Below are experts of layer 7 (counted from 0) of a mixture-of-experts language model. Rows are named router (the router's row for the expert), gate (a neuron's input weights, with its number), up (a neuron's input weights, with its number) and show model dimensions 0-159. Each number is 500 + 50 x the weight over its row's rms, rounded and kept within 0 to 999. Numbers have three digits each.
Before each expert's rows: a language model's description of what the expert responds to. This comes from a sample of Wikipedia text that the model never trained on.

# expert 17
It responds to: Word-initial fragments, education. Short opening pieces like en, pe, inn, e, n starting words such as innovation, enough, ineffective, often in education and university biographies.
router:402513468473446576493463505455532462527481456549498545567443468367415467468641541469483550540515458464545509553435551467511597494443600410463492463429462504467490412550512565509533554544530444540609406461484564467552549611522508521468455514497467580432471519519490462561529442482465580431551471450472554440509509529523507542455458530453538516528507421518487643564443540468474504628527502496397490519468466483554556480505475543591483500477484488523606557495528526453484495530470486
gate0:464439431533500550408552511482602493446486532488507397540497487590401543476486538514478473412512501505400681557530448504582462402467469495460495474586437500505612559526585535552483403469476560537467486561491444412559415444527512380514487555543451449523467530551477421427425466465499496521546490546443551462513442539489519450489537447477491509528548448425607496493497516509555495452441505458573564516461456493570515505492460468436574461532481573492516505572530493493482501490561521
up0:568535479506488561548480533538512403589536500421431533498452586450523424547500541406469456502574405507512468542523465500581506505459467452454550563522502502446509565506459482476481506424407518494477460515459447475431542484457476484455442546451461531422508539528415493502573581499571496497492431466449502460512471524404553539595432460478513560585445483468407533598495480459517493480515482478564492494405498491427529495464508612434496478505597484526478522345454603501427446410589454
gate1:469540474562498606495507538561497449592466515537516480486527552512512479436534437533563510412594466484570555488445491519447486485454578588470529457480438531560454556500495460507594524567532524513504466426468458492512557494546424455535494535459468494570585446487447523497452525395587519453522549545536460498471450537598539516484505444425449414520587449444498513537461553458561388504544512515466512425472609563419419480545555473618508527547469527602546503460409381519556436508509483
up1:446477564492484441454456529445447494545418544535455425427423400524510502398608413510605527539507531521453518578474520458468584504441551549530418561538422543517500540479547427529543575530519542534461427554521460474456492446524443450452425466493583467522474497572530600506440488417554525447400476454444452485474438492466478511485473460535460493490463497554457459546482623580479556496503537424504471466469571442422567460560518452551513463548453444484454478527453425535560499489587413
gate2:477488494410455501413541535457439414565489495566467589503463462511470471482569526522457479521504434514551495511489548385549460566469517486495501560386477507499545481597491584480578539489508521483562466545418592458585531648416549506462524430507507479468476478544506452500530542526490568464451445478497463567394456485618556496530522498529474523561562532543570530403606424540517459555559477504552503506516559601396441459510518589512470486468473460527507456525510489548599438553506449
up2:495504421540488529401432463511546489435503468447529522555588516442357471473588462535481558459474416484525481489490464527528520661545541509410419514527504525439474434518520473609447474483462472447551468496463520524503493474575445465522547517500483447545583543617596477431517564440491541488436474489488546464545529453455583537518467569507496513577532527529536447594397486490556522496495515475386543541566528467518564479487546568486479583479475438476456515442463543474541443459625563
gate3:546416446465452529487495436444548559495404485507530532455465515579589466579506506518522501471544524565460532446594573395504518468447534521551441496525462531463522425473511483517421429447451552506536472461396543525443473518435485463532534560576474526505403446531468555587563547482487476451551512445517513494530393514490497415518548512413547447536543528535424558593586463416446457494528435540493533463555455422447578540551526586586442436550459510489547525506572548548459403502511587
up3:376426526467511465526540533456424527529597447472540509549463478555480522479574574520518444582475522421506509436515525604509585586504580571500529574428489571462456476524523439470477500483547477447460459575541459500442497491512489564447483463427482577470542465510454410510475496551449528496540451419564540512564592538582521556459518481602488462567484443473522525492472540479610379500422587424432562479411549568482472539484505425490462545480558533544512399540503503464471420492543477
gate4:489599466461530480488460471417513499437483462482556440503468546550437410462535503497530536411468457510497462528530493471475487419479489522497589489482537471548416447539441443374537424541494415560575509532438482490610530501488506475539543478360566576514460484490555489547532439468557483548540472538591491519479469568552509446544527488576539444530453422467545619487532490501440481532591466512382478533460449565405454438531452495498524534497508413500509562544510498517603595390520441
up4:537404589496499443500501508495522438506585447487573476488500426534448446451494598513641534493487488555522531410446551479455457493468516495511590484465403518586458443592519501435518436516520441534563537448476543587535502524544569518464434530424527536551522522503513447528413424519479440541579494588547440497459462516516569459539472581527475447498484435455434392517535416483521449593518468523466538528470377522471426434492504523492553488531506500478525440481427527577549522473631562
gate5:468508412470475555442504531532484532554560511564475481562534464526551517486446523558534485451384462497490575461499502558403509480529529562569543522502505441487529492422474503495485450569540459514513548492468523468466518450548583532414421561520539608494522553527463480428425588500476558475450533419573586438552386504454528395483463579418483467496509507479523462512534496446472427412593564434439495418446411496421555489515485515420540414468445521482461542562557470614426493519576512
up5:439536569506527432463533501486500406443575550463497545443492502445516549453496471434428455583507535485490484477451439501528477483418444488545527492509489434605594572587424507427511490478498488443567415447422513462489476517536481543471472409470547532578583470557562428478540509536490394440526558510594507524509572581520507552541454529462545470516491558501505461476512485514471546455402482511590436558487610454523522429424472588555487429543473543456555433532410526416549606457440483
gate6:540472473499522495510512460481555566548540515615483510391540504431499416565511595402541517418541433525409469576568560516483617495463547477569483470543451540371441521535502513472511481524546516399460455503499590377559568531461504485518552470533588393514473506477607522581487508532391512502546608622471529502561454427526500494494511500547559493555521475600503443510504529529434518487538479622536503493446558525464562525515492473455450482511451495492512488539450514509488509467450508
up6:494498498476522411554511515479485523509511454464550418492462500527447538428461433564572589584560591569461447449463405539539485470519399470385580504507556473504455501478505479541470515464427449498527537505552547505455488454516369512496527519439514468515528548516440444490505416521596490513391418545588494523499469594548539538493542473513478437471406497450577537560491438481517537426569538355500532615496472502608548566533515533528472516485524448509497445485507511406524467431572439
gate7:460474521550530459490407551520464451432432380473539521527581565457507520464492484499473405523537452491479512532332526520467507471498498394534537520561477476486424536392492503437529539585499503448542567616513553522551559492527473510552522513512600567594506601523503494503590478565548581485550569482497513495413492552449505476443432552486555583510506487543498588524508525547470432490507462462457455547487463514564434433453425522502477511521458531505542580516517539465593387530494389
up7:526500554533487476463443475529425508481445461495532490490514439475453538449501522465503519594513495415397501520468529440478485459489509365465460406535479522470572533472501545448452492456519443516553440525376511549562549571589471574457506451553530493620489598469492564425590532577484532514531432448463441497342417519589464544570412465464547491510457478473560450481545498516500457512551518485444478494470555491513511466455552502335456507449493497482491519556537552606554447555479482
gate8:431496451478580509484415546478520465535549506506493502453523405500420496545454522511552533482453462505477610541550420502492475479470576445446519436512469547522472583455500504527528529461576490488547466558511464488472636432465439457563486486569481573464512568499485513542427497539457427559434474484447661525446556489512562498451410493509460425483513501492471487386477546484530478492519466562520501465457450521433559532625507498464466418348487403468511434528513528536454510610593438
up8:530504566463435539533564490516417513451444477512516505555533559533523521457587420499482484487556494463524476512424542535479479517531486537547526534494507467456525431529494500492420439506456535577450486459532552461491364546496507559447522513408495421522475423488551512480531494433489470449564564495495394460545473480472434502493644516506532520518504502498558506615522443461412526503490511505516532503580508513535407475385475461537455601664508666540489586475479511478517456411420587
gate9:465371531423472523486594502462589461520489511477446551462536419521420499491489496529534585423520529537534470539469538428472533556443438542479471569530589493482495543390506546498452524525407396479554515498511487486527430514508598509506605473554542498549496534520467503463470495429559495535457646453511463521545525574524513572543353567517533491402520445546490492528445506579589449574529531432360556527531488503463574514456490518596491493480539536456499567525488548519492478505514434
up9:483583471469497540530555503387558523451441485487523541460427393478362497512492442547446512496551545504476529523504482531429486524454448603503558476472523425539507536427540491534484512494432442450606615510403521551556505596554523543539502459551539452530523488457595549405462423495560503579501457475575505442601485514404504591428410494497540526457541495469502450481490517510396571513487506442497540504431477492430557482480495496502420556526457461471530590556441488488508453553458400
gate10:461542434450460504450562488517424491556563532469569520476493533507476480435577504516558555533528494540538486513539429538490601478519553374574523523468559465557466540460463523432434489443536503491587531530520479431462427553565602466545492538539563601559513494615461465378494563493457554531596495405560495470515518458494525473419509506461526472470467490486476406520548543534513498498509505539497583489567433466559473547557602402588533418496515526581525512539487582610448515524476594
up10:477503497473409545434496571501462478524566440473547430479502547444507424382492452515535552520416492517491517468455558527561476493513587399533515522505566490494479512456521574407473483532606576491531501482406468564423373504557510422481542497460552546514553480519518464435549490501510533561597438460544491492507486439515578532412498530531450483531438575439595468462558460521543539489486531477433564462420558490512460541591558420657538499507512517544534518491506592569448551467432557
gate11:515483520413599483466566543534492548400518531546499498460541512441387564527527497444487485498497487445417396548449639520473489466507526482521504475498441441506455536439567443532420565573504547627498455554395526441546504568538554452486460583499531529415474436493484526555604451526514483491550371443502495519576484499511510503445477486494487425478571596442586587514471509467508491535429502559541448471442467568467501545534462441481406495563533476492448513574509510574515578543547506
up11:493515488457473493503476546456471583554467536465531468573530460522606497443525443438455508414537500536448548460408339481476528535489551431502564532490575521502504507518428434479435506499579539531419508563503500540473461493484519505481483452545473424513475538458509512528540502501464515415537476648486467540578502385617414475617480499509361511587491478490522540468522417509613547495413490450528481479596506470555501549501513481521542561530480524485582601443503438488485529520580549
gate12:494542446511458486485622449477405461493516495640443533555546575544468556405518402437508443480548485460481510504446492521441566517502581473457462508569494441490454433471494513519439495575527476489615482512466568426527469594527479508533447539589464563567483511426595453463540416470539496507525509560437607562533475467505515497502510546515527548518533548487518500547552549524393518589537557449460372412530430461520520488532453525523494441499495475486371409556491513503482484517430428
up12:497505528484435498438502482498522484519457452542527488549530537493490480439473420485445467520557498501500460590489530522501483455463620406416469542562497447551456503535476495569448441547445400544546552458482534543442562490461450572495506447525583553483420562515505410505473467485535494418482559556429541466465510509390478489432513485498526435394666581515536555544493565467447405590459480414500517458539446438498504470493557426441447544463513575569485403409589454487462522452554495
gate13:522521478569530497530475525452501376609422461484557556526520473466552494560529472506552544400525410576538429442507446569454520458477474542554430498504562431550429550398582451521470445483525554534461483522477490529423482592552565538579506456519478537497524489492523523555505592520459503523448446486485434528552455483431439583462638542489484551486485556535488565540485533439539584541425439450537584420497472530514492596500452464373527478534573489519470499521521420500573459518515593
up13:544507448492550401415479495619492505478584503464524397495423536450465479528449456539512409572489504409437548449560488444553478482451551487461563474556422461448441482502459436512500501562501396521504533507608472445580487501527558431470439516438598467439470494491522423554404458440491483504575496493499620553465562457523549555526465414456514454555555555556427502508473477568495465503580453551556466505449549502441510480375503546502472503497474479433470458537526596509442544488553419

# expert 21
It responds to: Quantifiers and determiners. Quantity words and determiners before nouns, such as many, all, several, some, most, first, one, as in "None of the above".
router:538484510437533596591476535577409527457526397499559582453473496468474474520506524494485512492455492390568521603565567524485388506390521482542514588468433468485472502583539463421414523550526570449545454608522442492429466577550490375497535517527527476388557442480487463503541491549527479436479420516463502498543484523566472512442540471579467568522537528428470510597569542514487607493431539540477451477557560454549556524565494452522499528541562461459498467508434459481474545499455465
gate1:519579522520453488542553568581542537444517479478552513473499524525458479466537484542586421552528528473438508467428554536453442463521536556479471531438409577508479575534505548527441470486537490447563480435523611546467592595461393471563566469555526487405474474435517447544453527613541414346518520552501380503511528588465462518416529503482486493491481464519533481439462605513510466566454478437446517541491495570578488536449566430523512435583462476458458474541450475453489561499427480
up1:520561529518466474518540514610507500459563442450546554483512521552446467472519507494585452548541511460418454452490539525447461482546535547436483502472451546550461638528453512465434468475503461455610489462512638504508599642489398538600559486539506502466464471470527478505501518615576393385524509539485398531546539563487498451415511494475547506475457502510546495446468516504527416556449462407486541548487525520549514521457563452542519442548463452461444511565420399482500568515453479
gate2:528485464562467433527566557456547599434548511511472556542545552481426536502548568524537563535372604490526603542587492486521488551484534544638494512531513392476554520542474468489386579492536519573568499540497527573578573503445512547454499540504525495556525506492528415493552497469534414454475417557553560464545507458431516474494483502528424500498479501449511445434484521581427652485560570514529499433509567505459485593436519555509463458525431512519486448486434440458467539543447484
up2:540390484543582532434386475534534431582543437482511420524483479519470529545450509551476545513543472529430504447525461518549509428449490574445483531555468593493464493441507571539581425519500474451432470424401501490466495471576541537472550523557474495559507423494418509494453522424514417559567481544425558466473469584517476523451471504516492452462394537552539589593486393417573470542538504509550513437483538460445555495541517434485509491524614543528500544495579586508567415562480562
gate3:493463450356546504497455520514484451523434460578518499431471477501579440558624534458447440410507473580503568522489468367457448557556567456492488581485497544542472532529605490498484532471579498436550552529360472413486394652509548500578561531532468493502529493469504491446489553505478516459542445479550472478552541404519502430561555441451455554522509515593458572482484570503504516499478436478492529541487498525509430479473463451627493507528412463460542547496533486518466456498529477
up3:552483522503485469445466521446503554569513410541486470503532528555562502556556488475473511448550543438560552567594393570461442573504503503514553471462494508453442541484517525482525518468455415420469504533405560441500445584556482504554466549588504473480505495482483455472492525486508602548453419485496477422438443496463506550602464409552512503468469536400477463476391628549503430459515556478486624552479433575371514501477431470423446400491551474485491395479498493552521530506520549
gate4:507483488550473512493525431579501456540528612541487467513487438523569496576555418522439566461504489618516452477448490453478502588533558507485446510494510373431485528482544496550436496587565506462503534467576386496426452536552405570405577454479474539519431555447609425429490483498625438450554460465503503438537426523484476496495572428517486516558478600563578502521473488499467556437431534469463426543592439542515497470493471555584497498498540442540462504555437464491535451501482483
up4:590533519474487436518387552515625567491447496482468526477446563597410498514423466464483568457527551503574495543458546476500486504515458459584522479561471565535518436449519581582489497528413521472449438465416480482515475489502525438502427416539565439521557471409424611463505475588484479501566514512428475504445518453451475441472468529465562512499470506562494533527513580521504428440609517489577539524382558478560480473378575486411573455479467495534428474474509555498459574525487492
gate5:480478556505514439524509514451557495433606496517563460490518512559559482467571417554489489454462515585537484524539483544458485497500515480573520512396458467482535581515567523467535472548535487546509495500417452410504527573533420373432600481383530562515488538436511449554482486535478529560460603472541494475522550532450488580421654468544495497473445511491479528499511489408428526543511469438580496529577475439579497498434460455480493529560516499479332593566517553523564537494557528
up5:484426547527530426543546493470598439402583487508566489472545513566549512432571484549487490481432535568523466508525587575456528505527497466560501511392475422499511577501578516439516492543507481532500517470433451439544514544529398395420567509382499559470488548430463495557488480573466544546448550477536503452458541496388499596446637416517443493494450484475465497477488495401398522530536493463535518537555494437544521472493481482492450493585542527473383551555498533505570518551584526
gate6:473562448584432498430579477540434545525446475520435517559472499430519382526474406494439502527409509524491430586479470504528475572464520499518543465509520610498448488528475312395527506475493382526422481454456462492451448568537455496536539595417564532554536462517555490516458569525541534432496470515466493463531495365483492527531540500497524494479481560510435448469517501441570479483507500462544493425505495413454543510556497438552587474578540546448550520616530499485568541543537466
up6:477510436485445444509457446543537487402587496580524476532446519472461440523520479432559471525537583405579492512451468475522523482521390454540600501468433626523534562432505471465575533545533477470543422540459545501465473464508531508392472524537460526529551562478511516581465468460598518460517468423546536424578523451544509452458504422487497486546454496460475481549416514533523531551499478486470608387565463498516481430465508470571493544502590429470442557580386519503499531502462644
gate7:512486585582512522468438585452503454468606527456562569387519510445566518555421542481522441488448512528578456466586440473517441517501496526481522498604376435474505526550530494486477517613450542536553438543487485481509548610520474477596528460557451520490384522436536541457469545520566423505551415528552567466485493531535564509444578441599539500519480592398467456512393517547497477552497491556536504507481448439483540515517565518574491482537430537493449558470401528498456466479460499
up7:449510487449553529470531574506531537424540504483504507571556490554543502450451418462496507495492496498374574545428573531502518585419497470437488473470500414421419574494413512507466551482446574512460493461534605500497443557449463511447575510512485464477469466596508505453521566484509537477503481506521478499484378544496514461497626507447535483541508395455502460565527457524388504515499460525534535480586531566518476536420451430455578367601508497577452400517521519577562600458506515
gate8:540463505510507498469529530629576564516402511467463549444387490397406473559492393463541548543481526513522441486457544496526497475512517499555457476389461477548443516452414618550508535572498597438531606430515413486506436427480454549518544414511546529499486495550500429509466564511461495570567460505517434479511511480480474496492447570565563567540544514484531493455532497459558605465437474564444531527575483503561438443552381466468521506523470571542501535497463573413502446572495507
up8:513490472504505525443530540562560514564399525464470532426431506400408447557520389468569506580513518513573406492456556504598505488511517494581431454400452513568474515474381589543476522556491538425502599440539409503490477476497479595499504463485506507465514520585487430532503542537479468579516457505528454464521493504494496470503441578589551538556549477476544508476588461453527609478403479554460538504586512510537400429583426464495523495489481541586503509470452551417481453544481562
gate9:457550461429604535442505542481412429554482500460454489506538422543437476440465462485523440444457458432476518506539576417542428477528566530546488509515431494558454575629474539545358495524470559511496423533547518563552517489521438559515542565548567584525498557475519423462486565452528497435538474532517413551449451513508538518412400493490566514469466493479505510526474585411449584442574602521469524468446446471564556449441518432510558532449543552546545487526448493553450435482471567
up9:470495559488507437471444529568497475548491515426425458462535403458466444490592491519571502531441552528489436516548548441523506574543584439444414491497481603516573460592482564427501507457421560523543470533438472519455464507467554453418483468525461585548556482506486409550508484402531543445549465535520513537456506532557522534519448514515541504542560553499534479476499583407444500568600559471575529406578476560536556417410424553524491550525418480466578421495407482446494476578475546
gate10:543527602541523452484468522487438442517501513461548509580511422435430514541430483545522586521479466611484375529464496493521518443500510519551468469451541572487471492550519498514552506477534524464550556528511447618471519508582490466542503360426539507403553594519526498483436513466544520563593505560561562558531451455532629509494455521503514437550486530473515423533522458558507507465440489663381443444521464510509514496593465513552463468560452500499459458465542592582514481495474425
up10:495495416433481565527574549476544569481480529532467505467447553559535496416596534475486428454463557391533622510565469498503452534513495466468514582552409469494500476434473508497456471478439489564505435427478534388510527494387482503459464611557422456616469410487488522470554540535459479482434494453471482473430515526478441476495560504485471507452511462498476573441528486512508493516569516344578565617497537504488442505432559459445534530437532528490571549511460420446458486503547605
gate11:524507466453491541510407511535517527460527565440472522415453446596541486443511438458445467452400427474576504490514552479547474484625561500519475451467507480468442478567568422458555493485454490455390478463490453546442505482595495479527510581438443522573492580439439451521486563497430489507479504474514473531559536604517510502402450491432557583545385446539522571506572525486599537444439483477435428511505527562494475515493607426497475463545526484425534540456451518595407560440517540
up11:513487482434478523492397504522509497468521589426455548418504459586539500414546438433450487476407436476587478487508542496537469509631553527554460452467482481480454481571549427484568508475473518468411487473511451546448504490609489469539519591449440523569457598436452461542483581528443470527468484476518465558552522624505548521397445496462566561523403454555513559522601510478610534438477470457446451488547544553496471507484589428491486453564521489424506516455477524572435529457524568
gate12:548517481390554459547542534569428419500551435595479489554526469470565516469459535502502466551502415436504526504604525524499472421480545601550527500517510530478524555551524512542468525533489478436491510512582529546461530560634464482557540424540512572493487501509491542463493430464471480532495496468403492504460466489484507521527608513494535481570451463447464632585473581381559432495420463471506460512409453487507473580506453471409499348547479537511532422528488503510531527559457369
up12:502466498446471429515540524474488434430454513509487528462445447429537529525484450566521457564591431448513558442420459536436546598500468542584467522587593554518404557548437484493462532599496452356473535547508533463457467589528468520465587471475548482452556480486509433479353575571494493566490513421470524487503539465465409504628506595498481519475492393565472498531448509474510567549508487537555504425495497571493483523449437446409560511553487519479483461477544451487501496477588487
gate13:506430443420494438408497397448424516426483495495481531530541436520431584550447563539533472530483595490586571537489490547560456416468459564535498524507466527438514557523513406563440451437572451537560437451448533462555448495440477449528522523433448499505433546411537527465512573462435411528567600558444447418543491543475495543553536534482426480439443553432560514509491489436437423516533466546451452464420470481496484468507522523538432456473505498551546402424594444512527542564499544
up13:519420461457511496523448507507541512574507470469546603420491437441554450440546463422417487468467496503425406485514432518426495546585460558481436529449447491427439540518549483457434544550485528508426498522508542485530505533552556442427408482466564517410444557477544367589455453572535465453467478517447502474484600482557536511559532519482513441500522448477435463490398557516474411432447473463532582548543479441452472469560532521434443459488467448440486572411461489418592550573522482
gate14:545487474471482523455529442531609461526466580527490544436591451431430508475515435496465510527526422573492427585584542553545480494502513484484514468572567580443592519572506477410557436528472456460545430564469524391435498572535553549456607473415538396511473466551451476476411422492522424568469536549454569578497496532538445542528419490531565521550475548467540494556547460497563529484439411576540574562459479500426508598571504460492442483466494481524497494496443486471462464547437479
up14:436457572419523495550452531475503473446562439487475437494524581572522526460545527546606505483466584476446477439428591413529513478428518492507441576449522500485505544430513514506491477520527518532410451540455543569449461487463464481582444503456489524584461469562548521507575479529494442504565565445546480546538453609546482505565463453520418485476498484483479410452567443579451424584473473427452374427554578566547568421498574487451448549511480527520569450516589515440447434523538547

# expert 16
It responds to: Surname starts, take verbs. First piece of a surname after a given name, as in Tim Conway or Kenny Drew, plus verbs like take, provide, give.
router:583539476502504451520560499476524500491499447471499554562513469500412506451541438468553566529504582575467517494504465543435481496446527571457545439505416436429561618507473482427532644455463605508554438531500536466520514454510468565567481491501592473443498577529448484455426501473548483494549485463435403437613537509474482478515549473484511444483561436509609485380516469557459530520450554452545584481497417479469498587551545405488476444566523582423520460485560440512487451450492412
gate0:576520506478448512556512464445492568506548516457458460502435594530479566540554536472466510472527540502508487479470442515461530529471577523539532544478518474504498516363437492522487555434560452488472492564539598563483495458476496530548516480468553543478526558438519552512472520533452535502596499550457496616553615397455518598523426446535570573491515520485512495588514508545424603529421583523578646514448523534468511484420569448522495469629529484635496466564456575543548508508543502
up0:544538607494623460435496563531508505478498508512474525468460528490448568497570564421479486502539489516540482460504461426517455507491559540532604493423484418541552531463450474492579578451507655486533520500521515457504449422538520504497493553557523489543422712451479562530569507501514471490466534473431467507478495509457472528528544523501630605461506570543514543545580536498621407532443481526488479499459443482399456474467516479503501482577498473493502523409475480531538512620514544
gate1:487490550451502593503571517539487526520482483413529547515487537585457563479564472515445433473520481576392503499450490521482428543478475566540561494515498441421481512457448586488490606432550475543515462526498559553443482502507466557600542476521525512501475456568516462469556599557481359473548519612443585535525531468605511492480489457605594461415565512521597437414631495473515460459455521467514492460425496439453522566518462537533546490504549514563468576497510444510565567438455496
up1:541528549423523461479529518478497472417542493531499461475453639537409557486573530420518520438463477586528464519521469565479513510511488399467501509559559503399584568532439443443481584460608512494490385573684536554480555418557426482553563518593489490477494444485469425495527534547469414558510535530419481452534511505485484468462463545517507499433613527567492484493464517498397431559526500480524499452502525519533446562554490475518515509537435475500545544520544531523494456394448552
gate2:479391514589534526471398447537462562617477491470534542557512510468486568520411472483561505559479594499427390530562391443606487548536467522505586475502501513497480473516465478449491503504483514420551537563517430467605590478441475447430466457501566486606488367612471516420455436529568571550589440493531595601443553507467506538487506469474503472470491428499462504536557505550483522469533478497525507430535515466577496504443501424561462477523458462500535477449530481515465433474474469
up2:528543539457450512560539549404525521528500559556532422491529482507485466461515478412477531491499464550462562446635519551466557522459546456530388543502484417459562389576488486481431527459535432529465558530452533432524578440559480451502525517562497464449456535484481481537533466480455448524526435521555410508575502453543572440438478527537464429589586583434518538460583422414539449529480559536451544509385450467535517487477557487463596574515518500548539482531583504590489415459464580
gate3:535538521517511453504469459539529576453519438527515515558503523501481634409394551550486444438514513476477470525474458472501555536502533530447485517553431453493570620416487385387462477521617552416432409461471517509592490502535543522588516398485418479542490431591483544452476484442519502586440525476462520389539547555508489492557478486524461431564468483544397513458475535421535525490480528464521470452536533477465477475492472539562569502572639513528480501487464445455543491414521462
up3:468463456483494564487540550490459402548465562456482470470516481480520378615585442461527547561494453519506533468530555516472434486503464445553536475446565534522427387577528596618557508476402450588577576534516493498420527496467462463395480582509566504473503553451497445540525490557471485409544491528537486634435436442509534499433523496452569573450510491467611495542534455573457468474517463517491520538459470525536489518516522455453424487447383484465530480531537552553459528564456556
gate4:542562475478509367467457421468593519476532503390425540365490437534511505509396463469439444533626540456583421534445436478464447521528523468547539464489450428319447604491583558463480514385469512550485517549427509474467480524528507482511502461533470445477483507549493553574429550466415557502472513553505542453523526512464512523496440487493485494522537525568521456497467488525482455546426555488520527499489507433432471451502533429526584399529385461552484562473545460502490515514498518
up4:504491531396425446533495483536491469525490482447443393489491457352517475457469463417451432463572528488510492439501573503482537461472537461548516517489585460477514434472549434516532549527446624530616496442519476496568461426516509444586437417612489459547456554423519444529577495487542487523478505521522524588536515434447506410426492477486587507548453500442492442457512545525441533468544501409454474617528492548517442455546414601502495455502514549526561502503541428549460512607473464
gate5:519532437567438376509604497448474492494542454535469546529499545495474552469420416478432478480534608423477392489388449468473517497501472502458464450481469500399570552516449501497495497512481436511471506531512453485508470465619399555547473450544523489445458433479479536495510434490519576451611495480576499530479578476475449524591537440438526413518566461511393571458480465457368509496403538493489439474500406558459481474411533486478573499548493517503468498556514390549525478436475492
up5:503473457602570489570392550463440502505562508511497485503480467423535527476478444468519480514542501476435509617493519410477510459560540592477505496580569527528485578428466484499532500484559447560451517477596548453583432477492487553500511490452408518540602442405523484509444506461413533477529433448539522444501462487468514455539465515435477537496412478480479604515474479508531540530488542540560508471491483555462505492410457566540601540547413410459509366532481519662435525441435549
gate6:446462424465494567547579424469410511437446508589495521491471489490474482404502506528450508526482504533576448475520546503565608556389559551480586491470522516490542500475441511418451485511343598551435468462487496526464502431534469484613482532442496549507498435516499444425485489531510558517540557519416494556460563489536471505507483565516495496489563496549537499457467491488405466471493508462528580608490464439479434485513529590423554483674523495522646475460496551465442463486490476
up6:451443426499525582507582435472390535416436496582467537506493477465459498430486479512467481537460509534579450447574505462589622592409541562455554487465503489468527509496435496453435525518352601573475468467505507527451477402518478485612478530473470534499494445503526457441481486503482540515524561527425495556474563486506434525494461556504510507524587496562563504443464487479387470468504508482500568600490488450492412492526534590454548493660519482494616477447508534480446477480507466
gate7:467497545510443518495663449533504436491462558482554408548482523490508457455372480578586439542577538452494475517496496570521517504382491426483601570488472460482544540531487500431505430501488505472493519490446522533475422516599529554458500531540487404483580493404446566515522507518567509614533529477474497520525471516429547469520552499586548476502452470433467452420484491575570535567510552464451526466527423511485427459414537588424544425524479597474430521437539458502564562486560506
up7:455526523429449484601499495517588531421426509435502462505451497542511550538566462546594459522554510517383557553515451621467408555497470523506478539476601571547499462464530572482523460532514437418560511529403562462505504459565562496479542541549524502458550568532472475543475401487513466544465510542490484503529482496409604505561474468534576405427601486501458410552523505584504472549476545475506513499493487531423561487565509545552420467515564529505527604535430570582463415549469451
gate8:531479502486535498556523487453469542481544480465557472565476515526514586566498537413582535596515463569463513440468479426511620537504465444437567523509455427584407456445506485472444467518506441408538445492443443523408454484514509388419556506505457446515517458481549526452494537480454492460471364558556560570503471571445392544498515488600488433574442385524512378482445429531501481472486453525483588505509454567503523505464503526477565477537561504436562498430514537488392449493509478
up8:490416569470507517476575542445463428485463486541490437455503426535625541508498415578442493536459533520539487495434534462573518473446533488539431582476515555489490549565561487516543542517458530451570444497494575488609605534429437562515470456512516550450465432485477555565397360471509535497491538463417571486543495427496542533464543433479458573495535564468469581488557553447497524573493557505450440555458461513519477509525541471429433507379540555544435451495504446472629517464504565
gate9:563445499555595553544421448510497520458518499594534462587553563437552466511514509456555505416557460587566537642416447468373467502565544511446497486458490482509513490517525471425473520540556415590463546471515410495460487500510528525509446521458557515479470557507461478479482503450482398547490517496506405436564527534473405460499508455446609581458498521403534602395542503488421536462526534503541563536476494491521567498528473564532505406442501537486580543554517472529432532500420567
up9:425565492445422440452573546492512472529476521402464543423446433561465535479483496535457499587443524409433443373586561528635533499448444472556492525534516534487490502478458521585532485460433569405548445527486604509552506489486489479482544473545454485521533448475538536524508502539515600439500487503480593563450462465530562541505509525552412421528498474606480376598452501511581463526494473489470417445534517509464452492480527435471497594546490474507432462436493516474566465511598431
gate10:520573455523514513536533486544507574431523580546535566474482479453441531470493464561433508495529535593430500411496539509605450526592463518472561553485536523565468541560485465503488456369521541545430540479523647447353492537560562531496453519492522423530469459487511505550502513486541489628453548519473527587540555417552535546495530556537461411466580537551497426434557506446489490507460530485554581417452513493546378503482518449537575415522447456441462497519567433498465485501483477
up10:487517448591597511455603533512486584623443555530467517489473516453465473479521434501553452517478543509418508443552533548523488569427574439554459470490494470622454480495436478498488499489552468490465543604532445459440470586478503499568416537499568506471628517458443445425485495466514444577517526469529431487448468553480528533449540490469526514563434499640478484536474459502480549491453445416461416516505424484449477539609531495478524507539504377393481465571440525569440540500507447
gate11:570464416519439524421444510500509498466472463543368451552486480488485563422554513477472452522596463541515554485414531429454547475479503476526481521472471521487554536457543540477453473438506457599461471545473534543584558488503503526480506508516536617531526565491530373555489531467508514507558453493516498489420405465503369577451489484592543432563536481522521570471433504471424525415563544517489477557399491465547485496400606457541504543535511422516493475529548552487537373598590467
up11:452542576449579456492518539420549558495589544541526589473577543556464477576449573413478513483464451521469550524483504502593527531544461515475524466426513479533543430449512501464549467453559486446494454478491510403421414583582432511530471434541441495493539489537444583534441502561455575580411511506507535531503583440548598469469482505409468585446471462471471461557539466507513462511450500473532453489553533419528528465562380438443464478520533554427510506433563452543437600391501486
gate12:576625505527543429535509493438498472452555489566518453539412496531549408549458545459437451573526467501537461424422463535495533633545473600582436517471502432525527520445453473562493489439491515477446441514525553534453420522497486514577530526533528526503456526483472505458507556515536398563464511535497483585589551511501515545470462545567604510585501526576464509460490564506541431512546526612520449424491508519616429542492494456436503511403463460515454465652500511504512489556542583
up12:529579560466482473444472473347550527518470536544501494564397470461439539507487495514481451531539457492403501462552485442422387516515450492485506516512497557465498528503470444501542525471447474526496414549495519477479467592543542632558581494566571579507475530478500467529555471512636354514523531492470539555566466453534524539531429519551496573487573501559582417454487421553518500522468553539497541429460514422549446480505535425497508515449386380545491496592561499527452468509503473
gate13:506468473435547452468460544493548452448561477383484469503593511511528551574541465497566480498475546478599486427495517622473512465545464500545578529480479471548524566406516605482546470388487540433520387408465484616417539515600605456544431398535539515465502585515565568528437562427482547490495520527523422522445604511504481446527607478523544470525471523440559543444550505477457459501518518510472483447453506442494454497502550549440523418474520478532443555490513463528452528499418500
up13:477545542513444513561558513511427511531436524604505508494426485481471474418493533502461510489504454551439533570508509398522467520461526534444412447505517562481418438546472344499468534617496437564486564589517540408560484504396396528480572595515470487565494437465440438473547414545517465498499485441476576421556389485510492551485416500493461563468546463580438452560467515513568531508493477488507507548569508562494549470519488466561476601542474527450555446505475512464570469517613497